Below are experts of layer 5 (counted from 0) of a mixture-of-experts language model. Rows are named router (the router's row for the expert), up (a neuron's input weights, with its number) and show model dimensions 0-95. Each number is 200 + 20 x the weight over its row's rms, rounded and kept within 0 to 999.
Before each expert's rows: a language model's description of what the expert responds to. This comes from a sample of Wikipedia text that the model never trained on.

# expert 18
Description: Mid-word pieces of common words. Middle and stem pieces of ordinary English words split into subwords, like sur-rog-acy, fort-un-es, rob-ber-y, inter-chang-ed, and gen, oper, method.
router,200,205,216,192,234,195,177,190,211,197,211,167,209,227,195,194,184,217,158,210,216,211,202,206,175,185,208,192,217,226,205,192,180,207,210,188,210,211,164,189,190,199,169,177,172,181,184,214,179,202,169,170,165,178,245,214,198,182,182,164,171,205,170,219,197,228,187,205,228,232,219,191,230,185,195,207,200,204,214,204,202,200,205,212,215,202,216,234,235,216,198,200,189,172,226,196
up0,176,214,220,201,217,155,194,174,191,201,206,180,210,214,187,172,154,194,200,194,205,236,199,169,244,203,189,150,232,192,221,203,202,196,181,219,199,239,204,246,233,173,201,189,186,190,180,227,186,212,199,220,180,202,218,190,189,197,222,178,204,217,185,199,196,180,205,183,225,215,206,192,201,225,188,206,194,164,207,195,200,238,199,185,183,171,226,208,171,207,196,214,216,175,205,181
up1,186,213,191,185,167,215,188,177,189,170,220,205,198,171,199,195,178,189,188,187,170,204,199,197,174,168,196,219,194,199,191,218,175,198,194,206,198,174,167,187,198,209,221,206,186,194,190,211,216,156,214,224,199,199,179,198,194,191,223,180,238,171,188,230,217,234,208,203,220,178,185,185,236,183,165,217,200,146,221,199,219,251,182,201,176,181,195,222,209,207,222,186,175,144,207,201
up2,225,173,207,183,235,154,201,219,180,174,158,224,190,202,200,203,198,165,190,180,225,221,200,243,204,207,186,210,198,206,194,200,237,205,169,214,195,225,203,235,220,190,219,189,203,168,213,206,211,191,186,177,198,224,194,191,194,183,234,211,232,201,197,224,193,172,214,201,201,194,248,193,220,207,215,204,199,212,203,210,235,176,229,190,228,186,186,234,228,194,198,215,181,198,178,192

# expert 29
Description: Organization and place nouns. Head nouns for institutions, groups and places, such as company, University, Congress, city, club; also final pieces of team names like -ks.
router,167,174,205,171,209,207,193,178,198,159,220,171,215,207,211,217,180,202,190,213,201,235,215,197,179,227,215,180,212,214,194,196,170,201,204,235,217,218,198,187,179,224,187,183,178,179,175,220,175,199,175,203,189,198,211,146,210,152,184,203,155,212,220,200,200,207,155,196,214,230,193,219,211,182,159,176,230,230,208,176,191,165,217,190,201,217,202,202,215,211,210,208,192,175,222,225
up8,185,224,182,198,182,205,216,198,225,199,204,163,182,161,202,207,207,214,194,213,202,200,222,205,204,202,198,197,205,189,202,220,196,165,176,198,220,184,183,195,162,188,199,181,195,142,151,225,187,179,200,195,179,218,241,226,170,218,183,182,235,222,187,196,223,240,175,251,200,202,205,182,205,181,178,178,219,212,215,193,190,179,206,214,204,186,169,199,162,185,186,226,205,210,222,228
up9,199,201,207,215,231,204,193,212,194,186,171,164,177,186,230,214,225,190,160,192,189,208,207,217,195,182,166,211,191,199,220,217,182,186,211,170,245,183,191,173,197,202,186,203,216,204,217,247,178,221,172,183,207,193,170,163,200,170,222,175,168,168,210,197,196,215,189,188,210,248,185,233,209,170,183,183,196,206,180,164,227,157,231,224,208,204,208,218,197,188,208,168,204,196,179,183
up10,181,207,219,225,209,189,226,185,200,197,209,175,173,187,228,185,213,198,186,200,209,173,202,201,199,162,230,194,174,206,199,233,173,186,252,183,179,229,195,185,208,175,175,190,178,184,207,229,202,182,160,198,190,217,213,190,224,205,184,166,215,199,215,182,195,233,211,201,189,169,192,185,202,199,220,205,226,197,184,214,203,207,159,221,194,179,168,216,207,207,239,182,187,212,181,202

# expert 27
Description: Institution and unit names. Words inside names of military units, schools, railways and state bodies, such as Army, Regiment, Squadron, High School, Parachute, Tank.
router,179,184,213,186,204,232,188,164,182,181,195,190,213,221,175,212,185,211,177,224,191,214,221,217,184,226,218,170,216,222,181,185,179,204,190,224,217,228,192,176,173,197,170,183,191,201,175,233,187,220,181,199,181,185,222,169,193,162,197,186,180,227,179,222,189,185,183,205,233,197,220,239,228,186,174,185,232,246,228,187,174,146,211,220,201,213,199,215,210,222,199,191,189,169,221,223
up0,167,212,205,224,189,217,189,201,203,183,198,221,229,216,184,216,201,245,197,183,186,230,221,140,200,207,174,193,210,178,215,204,211,192,192,220,180,211,209,221,245,205,178,214,194,213,171,203,199,205,226,202,194,195,229,205,203,167,177,187,158,196,166,202,230,194,192,218,182,230,222,217,202,221,172,212,217,208,158,206,180,197,197,182,201,218,195,194,165,236,235,188,205,208,168,214
up1,190,167,211,167,202,198,178,172,179,207,185,199,204,163,184,187,196,200,178,207,199,206,230,163,175,202,177,207,232,198,221,203,167,229,223,192,162,192,195,189,194,198,186,200,187,272,203,229,191,222,143,196,207,194,201,187,194,203,222,220,214,169,183,192,183,183,180,192,175,208,150,228,174,182,226,176,226,190,216,211,185,190,212,200,198,234,189,234,218,238,212,184,202,200,177,203
up2,188,194,224,195,183,211,224,232,182,181,180,212,176,218,211,208,230,192,238,188,200,187,242,197,196,201,216,210,202,187,182,203,215,224,187,221,173,206,202,199,185,203,202,189,220,200,187,191,186,256,184,202,177,180,185,229,212,215,164,209,201,210,175,224,226,186,192,228,185,174,189,171,183,214,215,218,194,244,207,209,197,225,206,228,193,207,214,186,203,209,199,216,205,206,221,200

# expert 16
Description: Table headers and headings. Column header cells and section headings introducing tables, such as No., Date, Year, Title, Artist, Apps, Goals, and ==Career statistics==.
router,207,192,207,190,203,231,204,169,218,169,208,165,226,215,171,239,183,210,193,224,189,229,213,205,159,190,201,180,224,203,168,182,187,212,164,179,211,199,187,198,182,218,188,188,204,181,186,213,207,230,179,191,168,200,207,188,225,174,207,203,181,217,192,225,187,169,208,194,205,184,213,214,210,175,206,211,207,214,236,177,201,191,188,223,216,228,223,197,225,204,226,246,217,198,221,202
up10,192,210,198,210,181,224,214,211,155,169,203,165,164,178,204,215,184,209,193,221,198,200,215,206,178,206,177,184,216,198,187,195,178,218,208,165,203,187,211,228,181,210,173,232,187,186,184,205,201,222,213,214,187,163,209,219,202,181,220,182,208,220,196,222,172,220,198,192,220,207,192,193,181,179,226,201,205,210,221,212,207,195,201,187,198,235,176,196,214,192,199,225,231,186,232,224
up11,196,221,211,204,189,222,173,190,202,213,195,199,181,210,208,194,184,191,204,158,211,175,168,183,197,219,166,203,238,215,198,167,210,217,197,166,206,156,168,201,236,223,209,192,199,179,193,193,197,212,202,217,191,205,216,190,194,259,196,192,180,211,212,224,201,203,191,232,224,214,198,157,187,174,203,202,210,235,192,233,183,241,206,243,235,194,172,220,180,216,222,194,171,202,220,156
up12,223,186,174,204,192,206,203,197,170,212,183,260,240,191,208,192,258,189,189,211,185,152,210,213,191,192,177,220,201,181,215,205,219,185,206,184,195,189,222,182,213,227,189,210,210,236,151,176,216,190,146,221,186,183,228,196,199,208,192,234,198,178,152,209,194,201,241,198,203,189,200,214,203,178,196,169,195,211,219,207,230,212,181,232,173,181,193,195,184,214,190,196,213,170,202,200

# expert 20
Description: Action verbs, prepositions. Past-tense verb endings and action verbs in narrative prose, such as began, took, decided to, stipulated, plus prepositions like to, for, against.
router,183,178,221,199,213,200,186,198,213,175,205,185,215,212,185,212,160,198,175,196,195,212,203,221,209,216,240,207,206,224,197,183,204,194,186,223,208,224,218,169,174,195,191,188,168,203,187,170,187,219,197,173,180,213,194,182,243,215,181,187,189,242,178,205,179,218,179,181,209,236,216,223,195,170,184,190,244,215,231,185,170,210,224,214,216,209,207,214,233,234,180,211,186,188,219,217
up0,193,212,239,229,193,178,242,210,219,205,198,221,180,215,219,221,169,207,199,224,214,183,170,153,239,174,215,191,190,234,208,206,192,207,211,220,225,191,234,197,175,205,202,189,197,216,218,208,179,195,190,179,198,194,199,184,179,183,190,183,209,205,166,197,212,163,198,166,206,217,164,170,188,175,205,202,231,159,198,158,217,221,212,200,197,208,205,216,194,194,209,214,173,194,218,189
up1,158,196,231,177,208,207,196,171,222,202,194,181,238,214,176,210,165,200,216,194,215,196,201,211,211,182,237,175,204,197,244,213,193,255,197,177,212,196,204,183,185,193,180,211,186,192,194,202,184,176,175,178,192,211,199,224,213,180,210,206,240,208,168,164,162,197,184,212,210,200,212,207,226,188,185,231,206,208,213,213,216,203,169,196,209,207,207,219,223,218,180,204,220,159,227,186
up2,182,193,217,184,182,183,240,210,235,186,205,213,212,227,214,217,191,211,189,195,190,213,199,227,200,213,227,209,156,195,215,186,242,217,164,235,207,199,235,207,168,199,219,245,175,189,205,205,179,224,199,168,227,173,217,202,180,226,222,246,197,219,229,189,188,159,212,228,204,210,193,193,213,192,173,207,223,194,187,195,180,226,206,175,167,205,204,202,210,199,195,192,224,178,212,205

# expert 22
Description: Common noun heads. Abstract or general nouns and their endings after articles, often before of, and, or a period, such as information, footage, practices, game, system.
router,158,187,213,185,225,193,203,184,189,175,209,150,228,219,209,208,197,218,173,196,203,227,234,216,185,228,230,196,219,199,202,184,166,189,206,190,222,225,177,192,188,199,186,168,177,231,180,219,175,201,168,213,180,181,202,191,206,172,211,206,170,236,184,212,202,216,177,205,213,201,212,210,233,200,198,182,205,210,210,185,184,177,204,196,203,233,219,196,220,216,200,202,190,174,217,213
up0,185,210,202,217,193,173,222,221,203,168,218,197,181,217,229,186,193,211,228,186,202,225,197,211,229,218,182,232,184,204,176,232,189,179,193,181,201,189,198,212,172,222,195,173,245,198,207,159,256,157,180,187,167,154,207,202,211,202,198,208,178,211,195,201,203,193,189,218,167,170,209,226,226,188,228,176,184,214,215,203,213,190,223,207,204,208,230,231,219,185,195,245,193,204,217,223
up1,192,221,187,199,191,214,212,173,161,186,217,197,230,200,220,177,206,204,214,215,209,159,195,193,180,215,221,240,169,210,199,180,204,180,167,199,206,203,208,176,202,225,207,192,213,237,176,234,205,205,220,207,183,193,218,184,180,225,204,204,256,205,191,199,193,186,173,193,200,211,220,180,214,170,220,197,233,186,216,136,206,209,188,222,201,200,188,204,194,189,182,214,175,218,211,207
up2,178,205,229,215,172,161,225,178,193,188,229,214,169,191,183,220,198,205,177,197,204,164,165,216,199,201,210,198,180,186,202,168,216,162,187,206,179,193,199,195,206,209,205,212,198,214,175,174,211,189,218,164,210,216,193,187,246,229,147,189,203,221,203,177,186,220,195,205,211,226,207,204,172,206,213,202,207,178,198,143,170,213,219,199,200,190,189,226,215,241,208,213,204,240,241,220

# expert 21
Description: Articles and adjective endings. The article "a" or "an", often merged with a preceding word (is a, as a, with a), plus endings of evaluative adjectives like remark-able, excell-ent.
router,162,205,213,202,236,229,179,179,212,211,194,135,204,214,204,216,172,185,167,213,182,190,193,206,204,200,213,193,235,231,184,165,201,200,189,209,229,213,189,195,176,198,186,192,183,212,194,196,184,201,170,173,209,170,204,211,206,186,186,198,198,247,169,242,166,190,184,220,203,203,241,206,190,201,170,202,209,213,232,172,167,200,190,209,196,220,211,234,223,234,197,207,197,175,175,199
up18,187,214,170,185,230,223,212,227,210,178,251,194,174,164,205,215,212,156,220,193,186,232,234,225,186,207,199,178,212,200,155,189,196,226,191,178,223,202,219,209,189,201,210,216,143,225,197,197,201,202,187,217,204,211,201,231,160,206,195,186,196,193,197,201,202,206,194,221,213,220,215,190,209,197,162,193,191,204,226,226,199,180,208,199,187,212,195,190,192,216,190,169,172,181,189,192
up19,173,193,201,201,188,191,188,210,198,175,207,211,215,205,183,193,185,185,213,237,192,211,200,173,190,196,219,202,180,190,176,201,248,196,197,191,200,167,201,189,214,183,180,210,201,200,211,198,170,221,194,203,213,185,205,174,235,207,181,210,195,242,170,218,227,199,180,182,204,204,229,190,201,186,220,204,221,216,202,198,160,208,199,173,186,167,194,233,196,208,148,185,175,150,199,178
up20,200,241,224,154,188,187,235,206,195,186,240,160,203,201,198,173,157,195,164,203,240,228,196,189,210,227,186,189,204,212,193,160,184,218,215,203,202,187,209,204,208,159,209,215,223,193,178,193,204,223,176,197,157,192,227,215,216,192,231,228,169,237,166,178,190,219,175,202,162,221,253,212,183,232,199,187,222,206,206,220,223,197,216,204,219,214,220,204,186,226,179,213,200,192,206,200

# expert 10
Description: Sentence ends and years. Sentence-final periods fused with word endings (ing., ers., ".) and the first digits of years in dates, e.g. 1841, in 1962.
router,168,159,222,187,232,216,158,189,218,173,191,184,193,199,168,220,183,205,197,228,199,243,210,212,192,215,204,164,229,210,175,185,190,221,209,235,214,207,200,154,196,193,183,159,205,208,184,208,204,239,198,187,189,202,199,183,183,195,192,197,214,191,198,240,172,189,198,218,233,198,207,231,229,206,177,200,213,189,208,208,186,177,246,196,190,189,239,220,193,225,228,209,194,155,210,219
up8,188,202,176,174,184,217,220,228,176,197,193,206,163,173,179,221,196,218,215,225,210,180,196,216,219,223,195,236,218,179,211,207,217,183,212,213,193,181,209,169,218,206,237,208,198,193,241,164,189,198,208,239,222,193,215,190,193,181,178,206,216,202,185,212,171,230,193,225,223,233,194,220,238,226,195,205,171,219,198,203,212,182,227,191,190,173,182,175,175,238,224,218,173,229,217,201
up9,181,183,192,214,225,170,203,213,199,203,204,189,211,211,172,238,146,170,229,212,203,205,205,222,205,207,157,216,202,223,172,200,218,222,191,220,218,189,191,214,194,207,204,195,167,188,247,186,162,228,217,217,205,226,208,193,198,189,190,179,190,176,230,218,173,207,216,205,207,229,192,180,205,181,192,188,209,182,201,186,202,178,214,164,193,202,222,170,206,210,208,213,209,203,183,168
up10,201,168,218,203,200,197,216,185,245,168,213,212,207,180,218,189,199,160,207,195,220,190,242,233,223,196,219,232,196,180,203,171,229,220,249,191,226,224,181,192,220,209,200,188,216,200,172,210,185,231,190,166,186,210,195,206,172,205,238,215,212,170,175,192,204,198,198,238,236,211,203,215,191,199,206,212,202,227,210,182,217,220,222,234,198,193,211,213,188,210,199,216,213,161,199,181

# expert 8
Description: Infobox line breaks, coordinates. Line breaks and punctuation in infobox fields such as Height, Born and Coordinates, plus degree and minute marks, "(aged" and unit values.
router,182,195,231,181,239,199,158,217,214,189,172,205,234,212,188,207,183,235,191,240,159,226,244,233,184,215,213,157,244,229,185,163,188,204,170,209,201,223,188,160,199,189,176,198,170,207,192,187,180,197,207,197,209,206,198,164,234,195,201,206,180,224,191,215,172,190,202,238,211,223,208,189,202,190,192,197,192,192,225,195,178,177,230,230,238,180,200,193,182,184,224,203,185,169,212,213
up18,231,202,215,224,181,215,208,204,187,221,183,199,186,210,189,189,199,226,208,208,188,198,193,162,169,169,227,204,197,199,228,176,195,217,166,193,196,211,208,192,218,194,185,169,175,191,214,181,181,195,218,189,230,236,196,242,171,221,229,204,204,191,221,209,212,188,230,242,218,173,205,187,260,200,184,225,161,232,210,164,177,178,204,230,214,167,203,221,225,237,177,205,174,172,212,185
up19,183,219,220,189,203,233,226,205,175,216,223,229,185,176,196,206,188,189,221,198,182,194,212,220,226,176,208,210,160,199,197,191,212,211,175,202,239,198,199,167,189,212,185,174,174,195,204,180,219,204,204,199,244,184,183,179,198,216,200,189,188,229,221,189,209,198,223,212,179,210,212,227,210,230,192,179,212,214,200,227,157,209,211,180,243,211,213,212,219,171,237,187,169,178,183,210
up20,206,184,218,199,197,220,182,180,167,179,213,173,186,253,226,189,201,198,222,210,200,191,243,197,221,231,170,194,166,181,152,181,200,187,194,203,210,222,177,186,190,177,224,219,205,185,185,200,189,213,197,225,199,181,180,177,212,172,183,208,191,192,246,197,209,210,219,187,205,256,179,213,200,191,190,213,187,216,200,195,180,159,215,183,205,192,204,213,209,207,177,205,215,215,197,172

# expert 4
Description: Word-initial verb stems. Opening pieces of longer English words, mostly verbs before -ing/-ed, such as cl, conf, exp, follow, plus team-name words like Devil, Trail.
router,194,191,197,181,206,195,188,191,205,208,197,178,195,211,185,209,177,218,162,250,209,190,211,209,197,227,235,181,203,233,205,186,184,201,222,187,181,216,165,193,184,183,173,171,162,178,186,203,196,202,197,204,169,229,202,206,230,208,203,169,157,255,200,203,167,211,203,225,225,188,203,194,208,210,181,175,202,219,198,166,170,183,217,247,219,223,224,214,229,199,190,195,201,204,250,206
up0,212,210,213,232,198,185,209,205,214,230,208,195,201,215,172,203,161,190,227,209,235,198,183,186,227,203,242,216,233,222,177,216,222,195,204,187,211,201,184,186,172,197,203,202,215,199,178,164,149,207,165,195,212,241,174,217,232,201,233,202,203,159,194,194,188,203,199,178,221,191,215,221,180,202,216,184,149,230,219,200,211,185,206,176,185,195,217,232,178,185,195,228,216,214,204,200
up1,210,192,198,199,185,184,183,221,212,189,179,181,209,179,185,222,182,193,252,226,193,187,174,196,169,212,162,199,226,219,192,244,205,192,236,223,202,167,190,184,220,206,200,204,210,170,239,198,205,192,201,179,190,180,195,200,207,210,179,212,179,182,223,239,202,202,206,216,171,175,178,200,217,243,168,192,210,204,184,179,206,195,170,221,215,197,171,190,219,197,202,215,195,186,195,196
up2,198,206,195,193,160,188,215,203,228,217,225,168,192,175,219,192,160,198,209,188,210,146,225,216,179,212,191,183,207,200,182,192,234,214,211,176,174,189,197,235,175,231,183,237,193,192,153,222,190,178,184,204,196,211,208,206,183,184,231,209,210,189,198,225,149,239,227,220,239,228,219,192,160,201,171,217,194,211,191,197,179,180,207,221,214,208,192,164,210,195,218,197,186,166,207,185

# expert 2
Description: Place-name word endings. Later word pieces of proper names, especially English towns and football clubs, such as Luton, Alfreton, Warrington, Arsenal; also score digits in tables.
router,167,197,199,194,203,192,169,161,196,201,188,203,207,235,184,209,201,225,188,220,196,217,210,221,183,234,212,186,195,212,178,195,170,210,212,230,227,211,219,178,183,199,199,178,191,156,166,221,178,204,185,179,165,193,219,167,221,147,195,172,162,222,185,227,169,196,186,220,227,221,244,220,250,177,190,203,228,232,206,190,192,203,208,219,225,198,197,239,212,199,242,205,205,208,245,198
up0,192,192,231,240,191,164,158,213,181,213,197,194,197,229,194,219,228,203,204,197,221,207,239,203,211,220,204,207,180,232,187,209,199,227,211,192,186,206,218,206,217,191,215,198,177,195,181,205,201,192,205,174,205,174,235,213,199,183,217,198,187,221,194,202,204,202,196,237,180,194,214,205,253,211,204,206,215,218,183,213,217,192,188,215,207,202,199,205,213,194,197,231,246,196,221,190
up1,188,206,196,223,152,193,209,194,228,240,176,187,261,174,193,227,194,181,198,188,192,217,211,161,228,172,207,204,195,212,193,188,214,183,228,206,195,224,200,170,215,212,223,208,186,174,192,211,189,179,163,218,187,189,222,193,194,169,175,221,207,177,186,215,192,198,195,192,186,202,184,219,196,200,184,182,168,191,236,199,201,207,208,198,210,209,193,188,199,199,197,208,202,178,187,213
up2,201,196,207,197,185,200,182,173,198,196,196,195,180,196,199,209,212,208,197,238,239,214,215,218,166,189,220,216,210,159,195,188,206,173,198,205,210,212,183,202,234,196,185,211,204,165,188,250,199,202,206,220,233,183,211,188,204,189,232,206,189,205,195,258,191,213,175,196,189,221,208,196,218,169,185,221,202,179,195,200,223,180,213,202,196,183,188,187,186,187,225,217,196,226,245,150

# expert 26
Description: Section headings, paragraph breaks. Paragraph breaks and wiki heading markers such as ==, ===, ==See also==, and first letters of infobox section titles like Commanders.
router,187,185,221,183,206,237,172,204,205,185,203,178,246,234,184,226,189,212,167,222,165,200,228,207,166,218,204,201,227,221,186,191,208,199,181,213,208,190,208,166,200,214,159,205,170,185,202,201,180,244,192,211,180,174,216,220,199,224,214,164,205,223,180,215,174,185,189,206,210,209,222,212,235,189,206,198,220,226,202,217,189,195,201,207,206,226,241,233,202,202,186,246,207,188,182,227
up8,169,188,186,226,203,189,221,233,209,174,189,244,201,210,210,199,206,199,165,226,205,196,174,214,216,177,177,190,196,219,202,213,230,216,189,191,191,211,210,164,207,200,203,213,189,218,190,222,191,190,186,212,195,199,208,197,231,241,209,188,227,173,176,215,170,176,148,214,207,165,215,186,171,199,196,192,197,187,222,196,171,181,187,184,190,218,239,194,212,220,166,214,207,184,209,199
up9,198,223,198,212,214,179,193,225,207,235,205,186,196,239,174,231,202,193,209,192,197,224,195,174,184,208,171,185,234,239,181,213,143,189,179,206,241,195,176,156,181,197,200,197,179,186,191,159,223,193,200,201,187,218,188,197,177,207,178,212,200,180,190,168,196,221,203,197,217,221,209,200,230,241,203,170,163,201,203,237,221,207,190,214,204,215,208,228,197,208,220,205,230,226,177,210
up10,191,214,173,215,187,186,193,207,228,198,216,209,235,224,247,191,195,237,171,212,181,176,185,239,231,187,155,218,217,208,174,200,146,204,202,202,233,195,195,198,167,209,227,224,196,189,154,217,178,213,170,205,188,198,169,195,178,184,173,191,211,175,181,199,218,216,181,225,245,184,180,224,183,206,215,206,202,202,230,229,197,207,209,216,172,196,173,210,185,214,195,218,209,227,224,207

# expert 30
Description: Slavic and foreign surname pieces. Inner pieces of Slavic and other foreign personal names, especially surnames in sports rosters, like Luk-yan-ov, V-uk, Kouk-al-ová, -ović.
router,185,200,237,193,206,224,185,163,189,181,177,209,219,214,192,241,185,233,175,214,194,223,224,191,156,197,196,181,206,200,185,200,180,187,175,210,230,232,178,198,212,224,181,186,203,177,186,199,160,197,185,174,195,199,242,223,200,210,162,170,190,199,195,208,199,215,177,207,203,204,219,221,228,195,181,191,232,225,208,159,197,223,227,237,208,220,206,213,229,204,241,195,185,196,229,204
up0,211,204,173,208,176,215,188,182,213,194,216,178,214,253,208,168,207,207,207,207,216,209,243,170,232,201,215,244,195,203,201,194,191,187,191,214,177,177,212,212,217,167,180,173,175,222,152,216,174,224,205,163,204,175,225,198,217,228,186,186,172,183,193,223,208,189,158,153,170,205,203,187,187,220,196,207,230,185,193,229,225,176,183,161,210,210,187,214,200,231,189,203,217,203,220,181
up1,211,207,204,237,190,178,154,214,197,191,169,221,201,196,216,201,218,221,206,208,201,216,206,234,202,216,214,220,162,180,189,216,165,206,156,171,198,232,195,193,210,184,187,192,206,202,200,188,203,203,181,183,177,220,186,234,190,203,206,208,199,172,226,210,219,228,163,239,196,197,172,222,162,164,178,191,180,183,227,204,175,209,250,219,181,166,168,222,157,206,182,218,169,200,191,197
up2,205,177,185,180,175,204,213,203,217,206,195,201,203,174,190,187,189,206,220,210,231,216,196,222,224,185,192,144,198,216,172,201,195,200,222,178,209,216,181,218,204,215,204,191,232,193,182,196,220,171,226,221,199,213,243,203,182,225,230,195,218,226,210,196,189,181,191,193,195,225,221,186,184,222,220,161,180,195,184,167,192,218,205,181,215,192,193,196,265,202,211,199,202,210,209,173

# expert 17
Description: Articles after prepositions. Determiners and preposition-article pairs in running prose, such as the, in the, of the, to the, his, their.
router,195,198,226,177,222,246,166,180,233,220,200,173,212,230,207,178,180,192,177,210,162,200,204,200,178,222,230,172,222,210,178,181,189,243,178,223,177,211,202,186,161,222,191,193,211,184,201,177,184,190,172,191,209,202,218,183,220,217,186,201,192,228,180,207,153,212,187,213,219,218,220,220,220,174,175,187,231,225,226,179,185,201,223,191,191,217,206,197,212,245,198,211,187,185,217,208
up0,207,157,197,181,202,206,183,218,247,205,221,201,177,220,168,218,196,216,148,194,182,188,201,193,170,172,174,207,233,170,183,183,227,194,209,199,180,191,195,182,211,239,191,208,245,231,222,172,175,208,183,187,185,232,163,191,183,206,211,204,219,212,189,201,148,192,182,188,196,214,197,194,195,186,203,184,226,224,232,189,195,188,206,190,149,175,205,194,188,182,223,209,208,177,211,215
up1,194,215,233,199,210,211,218,193,200,193,191,250,233,144,212,178,187,202,207,174,210,178,207,191,195,167,183,213,219,205,170,195,217,226,219,181,224,215,207,223,170,186,177,197,182,158,197,178,184,189,192,219,234,201,208,197,194,202,194,183,205,200,180,230,194,221,161,216,233,237,222,195,202,174,174,208,233,205,185,202,196,175,200,201,194,182,197,197,196,211,230,204,229,204,179,191
up2,202,186,203,203,184,200,208,183,226,200,214,181,201,173,186,220,217,206,233,171,214,195,233,176,187,179,212,152,197,228,189,197,163,192,197,176,217,221,211,198,183,179,208,185,173,208,189,209,236,195,209,190,216,207,192,172,193,190,235,234,207,202,186,211,216,189,226,235,203,163,215,196,197,200,176,187,229,205,200,174,215,223,207,161,200,179,234,196,203,216,203,184,198,228,226,224

# expert 19
Description: Title and name words. Words inside titles of films, shows, awards, venues and events, often word completions, such as Hidden World, Invisible Woman, Award for Best, Stadium.
router,175,183,209,177,217,217,194,166,207,176,194,191,221,219,180,222,173,216,170,220,186,222,222,222,186,222,214,176,216,211,183,180,170,205,195,223,224,226,198,184,184,211,182,179,183,179,173,197,182,223,178,182,172,191,225,184,199,160,183,186,178,224,187,218,182,202,187,218,231,216,227,223,223,189,173,184,213,228,218,170,183,172,205,228,200,205,212,205,212,223,204,216,190,183,225,225
up0,152,220,200,217,216,199,184,155,179,180,195,183,169,160,221,204,148,168,139,188,213,184,228,216,147,184,214,182,191,219,198,219,202,210,175,180,202,235,210,193,199,196,186,206,205,223,159,216,203,195,219,166,191,195,223,182,229,221,198,172,210,207,179,189,220,192,204,214,194,202,188,207,196,187,232,208,208,185,193,184,190,181,181,229,208,234,223,191,163,167,211,195,186,203,189,205
up1,189,204,208,218,211,206,212,159,190,158,196,204,200,199,181,154,190,170,174,203,188,183,222,240,188,219,249,198,194,198,170,211,143,191,195,199,175,190,203,153,222,181,192,207,191,179,174,203,227,198,190,210,186,213,184,201,197,170,204,227,205,244,197,182,190,194,214,214,193,194,213,218,179,183,203,190,192,218,224,179,223,194,184,203,180,231,169,200,220,202,211,193,217,199,190,177
up2,169,167,182,181,216,208,205,191,201,202,237,231,205,199,195,190,219,189,182,161,188,199,239,206,174,203,230,189,182,228,176,216,163,184,214,183,220,162,210,185,235,212,203,200,180,212,174,189,201,239,168,132,178,190,182,185,190,187,197,237,201,220,205,204,181,199,213,188,180,190,234,231,199,161,178,165,208,242,164,180,197,209,193,156,233,157,192,191,180,213,200,194,199,202,195,194

# expert 25
Description: Infobox and list fields. Field labels and short codes in infobox-style dash lists, chemical identifiers and geographic data, such as Website:, Density:, Time zone: UTC+, KEGG, SMILES.
router,194,183,212,199,225,235,197,189,225,174,172,196,213,194,199,234,192,222,205,228,150,203,228,228,211,203,193,206,193,206,174,186,185,217,189,201,199,205,172,179,183,198,195,192,199,194,204,197,171,227,195,212,199,159,222,202,227,173,193,180,186,215,191,209,207,223,197,231,215,200,224,207,220,184,200,180,195,232,206,198,190,183,204,222,209,218,191,195,208,217,194,188,200,172,235,219
up0,240,193,195,196,193,228,198,197,210,173,192,195,227,191,197,175,181,193,173,163,164,203,219,200,171,199,224,167,191,167,185,208,227,194,177,166,219,173,164,213,186,195,201,211,177,174,188,192,189,189,247,207,189,211,202,202,246,202,197,162,215,214,198,237,191,210,204,172,191,203,201,177,211,223,151,187,182,202,159,210,214,201,189,212,197,166,214,168,219,224,214,180,184,221,178,232
up1,216,201,176,185,221,167,187,208,183,151,214,213,205,186,188,239,192,239,216,190,184,213,219,218,198,180,198,175,191,204,176,176,169,217,235,167,203,206,188,166,193,207,166,228,221,224,175,204,183,239,208,211,170,190,190,196,165,182,207,172,194,171,181,167,210,188,220,210,208,188,168,192,207,206,181,203,210,202,207,208,182,219,191,203,193,180,194,219,165,218,208,197,227,172,221,179
up2,212,200,159,174,202,236,208,213,211,181,196,181,218,242,188,199,158,150,216,195,225,195,218,190,227,195,166,230,210,194,155,219,171,184,194,195,161,200,202,203,225,243,207,193,205,182,193,196,208,190,195,200,236,204,201,203,177,232,193,222,230,188,209,197,200,209,199,230,215,212,193,214,184,198,184,213,219,207,199,190,207,184,221,240,174,236,165,190,186,195,180,186,190,217,197,196

# expert 31
Description: Lowercase word beginnings. First lowercase letters or clusters starting common English words, mostly technical nouns, such as t in tyres, c in cargo, tr in trap, st, sh.
router,183,196,192,176,204,185,183,184,196,207,208,172,213,206,172,227,216,210,185,236,154,196,206,191,174,201,205,175,211,216,202,200,184,196,198,190,191,227,168,195,192,222,196,189,197,192,189,213,207,210,195,196,193,176,230,197,207,212,190,188,182,223,169,212,192,221,186,201,213,213,205,195,233,208,204,188,201,228,185,195,201,246,218,250,244,229,213,217,202,201,190,200,183,172,207,221
up8,174,199,191,173,184,162,177,182,197,186,181,204,218,187,213,228,195,232,216,199,197,178,176,185,190,191,221,248,183,156,185,182,192,222,230,202,173,196,204,197,210,185,212,189,221,210,184,168,208,203,217,215,213,210,214,165,190,228,192,176,196,203,225,201,210,232,200,204,204,238,189,188,193,216,209,231,207,190,208,213,172,221,210,215,199,198,197,169,148,219,192,225,191,163,208,183
up9,217,219,232,197,183,196,210,206,215,196,247,179,237,176,167,205,216,227,219,215,189,180,156,194,202,191,196,167,189,217,191,192,175,224,172,204,185,177,193,181,162,215,211,202,204,210,191,203,215,210,234,208,221,173,225,197,211,216,185,188,207,215,211,213,203,208,184,176,177,190,207,208,199,239,211,204,187,184,184,207,208,258,233,219,179,204,202,193,192,206,202,228,189,165,216,212
up10,223,223,203,168,176,187,158,200,218,183,199,203,197,223,197,208,218,165,209,214,205,209,200,180,200,196,180,239,207,161,233,166,194,214,172,186,179,216,190,161,188,206,213,168,190,199,197,203,207,216,183,164,217,201,216,193,186,179,224,183,209,219,229,233,190,223,192,190,189,178,163,189,220,200,226,189,229,229,189,192,199,229,174,210,239,200,192,230,179,222,194,175,198,206,225,186